From a checkpoint of a small mixture-of-experts model trained on Wikipedia.
Experts: 128 experts in each of 16 layers, 32 squared ReLU neurons an expert, 4 picks a token, a shared expert of 64 neurons.
Training: a variant of SOAP for the experts, 389M tokens, 5938 steps.
Below are experts of layer 8 (counted from 0) of a mixture-of-experts language model. Rows are named router (the router's row for the expert) and show model dimensions 0-127. Each number is 128 + 32 x the weight over its row's rms, rounded and kept within 0 to 255. Numbers have three digits each.
After each expert's rows: "comes before" lists some tokens at least twice as common just after its tokens as in all text. This comes from a sample of Wikipedia text that the model never trained on. Tokens count by the router's weight.

# expert 113
router:167153124105140059056148150119147186129130189146184149155160129116122131163145079116148080110160083109129174120104110082134143094108101124095164103131166157180134139139139147081092109104103147161098062170140135120152101136124113133111152075173104074134110177177166203134142138163070143165039144177135115103083098092095115151102117120146158114094149111121146111148148056098087103085127
comes before: ":", " |", " of", "-", " name", " by"

# expert 95
router:125160147132081164117133147158137073086093124073170124152119080153132180140092157135149112142159111087076141085126112133139106104082145148150134138076194136146094153127140161160120170095122145125174143146155086091171131102095177105147138108134124104144146145103154124116154104175094031150123140191109086150123100087053055121159125049114061074156091089110128089173105144147145124164127
comes before: " |", ".", "%", ",", "°", "–"

# expert 32
router:116135132122157158150109075152130139141070073168196137119104156138101111163171150101144167098096170137174160089112165100094157110194104114129190116115160138132144105134141181179170145124135096150108193200122069113089164119153123107180136133100162141195169120130091146110169162085090136152086104117105152100171146135160182150162083088122190114104106069095133118133120098098109091175160
comes before: " ", "==", " S", "S", " M", "The"

# expert 75
router:183157139107101146204116080091081120161158093088118170193115149124085080144122132191098128174140099135073154127084154103154144105130125071158100121054125115129141085154106102062185111109168110140153149084092185155097129171129136147166152105197133092139062143128132113126084117187090142139151191158111177097120110172131160107176133095139158130123119136153114080110144124157091137129157
comes before: " the", " to", " a", " his", " by", " in"

# expert 103
router:087159160114159146117118138166161113097147110148151144086117159120115106079124101114153099099094174192105141172116136110111102093100119177086103128110127156172149176089114180119156152148172119136089180166105145132035135137125150159079092097194144081045175139105135099142147125075184116136138150111121127098121079125164089177118137177173176194145142087160152128158126092097139067132161
comes before: " ", "|", " S", " N", " D", " T"

# expert 27
router:129156119123124146102122143180136119135124159123166070167192139084111164161154112128128119169101167088135123099136118114144127111132139152090112144144099160133101104039115086154131143116125137108102113169136148097161152078065159134092126091188083047162127148162118131106143081129074109162061130149179147131139117094092111071113095148119088164214150107122089088148150078084060146192161
comes before: " |", ".", "–", "0", "1", "2"

# expert 82
router:076141107142144147158123188160137109184158167155100127066109129109102115107159148157139173110150102085055187149113152087081116120094153074098087117112103158172101109105138137090106096168137096167098130158094179131136153123068180154134116074148177139109156117113125118146168146064146068156105169099126108132138096129118036148150100058093117103122136153138097104132177129112173061096121
comes before: " ", " |", " |\n", ";", " of", "otes"

# expert 63
router:159131119140138142077183182159136115180098169107181146127130173085126194201127058130099140171121147101183168107159145122102124108127126153084173122089141122150102081066149186171126119128144135160117185124095137121092143117170138141164080109124157127101164126103114129143143062111113168159060155172190137132081157080104103086153130168124173127123183132121129100112175100108156072139164
comes before: " ", " \"", " M", " S", " D", " B"

# expert 89
router:102143151114116125086118065151144111094105090161119143107131149108132087174169172205137092173171131097196062151195073104112171123178162133091110101122163144062166117113128076157084127106178107184126147109169069151134118164096131151169132133108138171114151139085130105131139182141127126129091106059160153122134124129122107151078125181147150069117118150080172082117131153118131113123194
comes before: "-", "|", "up", " List", "M", " S"

# expert 24
router:066134137109166091158132102141124125197104185106128173126105112084146103120096079079041155132141083147147152123173151151127133130094126107169092134095143147109149115118142101103199148146153111138218128110104172138126106065172155163160150092171124152169106145123190122119104090127156184155122147122081138104186147107074118116153095083148125165116078108081175107079150152116109094150185
comes before: " the", " ", " a", " his", " their", " an"

# expert 98
router:114150156155131083106088103170175132101176134136085137102078116101117085165151066108140171086119117124117164171108161131140119115135094183155048131191115120152146142154151139075137106136152135178064100114142118095150164086087131166123059084172159100122117150105143125107178143064134129118145165069085135097109185092151129165111146166069134159187163134105141153155083109097177108146174
comes before: " ", " |", "200", "1", " -", " |\n"

# expert 108
router:166111154108114147112119144188151138138174172148082118142131154098076103094155077167147116136132079120092122114132047089160129169128143161123151095155144128149072128124129124141130159155116089058083104151062147143169049175128175159094152090098076172148092130164205109128114143136138127149129111048151116152164180126141111151171133110137112145142158183119103166184109063123163125120080
comes before: " of", "or", "a", "ia", ",", "es"

# expert 92
router:145160142144137092149108134147093063105101101116111140179130120163076070207087128128023117134185153170186091104111139146126122109172125108145151141124132082096114116158087174121216137161140115136125091133178134099158149142139121143160185181130099115095080116103118120136113122162080054096147147149096145132063082118087116127219140094129140119094127145159136145114081119139144126105151
comes before: " to", " a", " in", " the", " not", " as"

# expert 26
router:097131125157066170084162177125210139208137106161134074115105137116108103127134040107149150098184105072099201167169169104096141109112087083107126116085076139148096177168137133113107091131082119114086162109130100133135140155097161084152162102126100114163100145078119120093144152113106132131120094132095108149159170107168131155099135156132112106114186081172144074105125085111100130076098
comes before: " of", ":", "us", "ase", " in", "ate"

# expert 12
router:077145161099176085105114148086131109197136094168075123132099051099148097154132088066164143050146120056182136135109180129111142152100107166135139104156088132147103182150142085057145132080090129137134089074118146156161082141131115117135088159117135126112134172120115123167144186122155139116130066120094111059133108173150197139146163174149124089124085115153174136133109159119137105121109
comes before: "s", " of", ",", " in", ".", " was"

# expert 16
router:121143165123080157125134136142123107136101135117109152071112175179128107114133122129130078109157166165144161114045065107063074109106134173118151102109104158117124133144105187134161159128158161118122127113057152139118118149152125124090084106082128144085202134098116097146115123133186168141145132164108136134151173153165095184199128141133171114063165129121176154139109227096142099185080
comes before: " ", " —", " –", " •", " −", " +"

# expert 39
router:048129107117090128077162100176157149133086190099168140156151111166156178158169191143162114032134098135113137060134189106140153204059153125185159107123090151150123139147150155143104130150091151106147162117190136126127163112080146126169120135107133129127069135089115121160114133169114152160125173148117113139145136179100126129162182144123151105116151083136170132155167121121158174177087
comes before: " |", " |\n", "%", " (", ";", ")"

# expert 42
router:120155114183147125145134116090166108178147130133155122142137089157141083219153165162164210147099099111127192109114131123213152196131113142088140097129156127182081101164128070132096148072163145155086109119158181119120145091149167147155147175149115150176159134147130135135145076164058149120125154122153144137175169112120129075101155146070178153166169113081144142119141110115116141128079
comes before: "0", "5", "3", "6", "4", "2"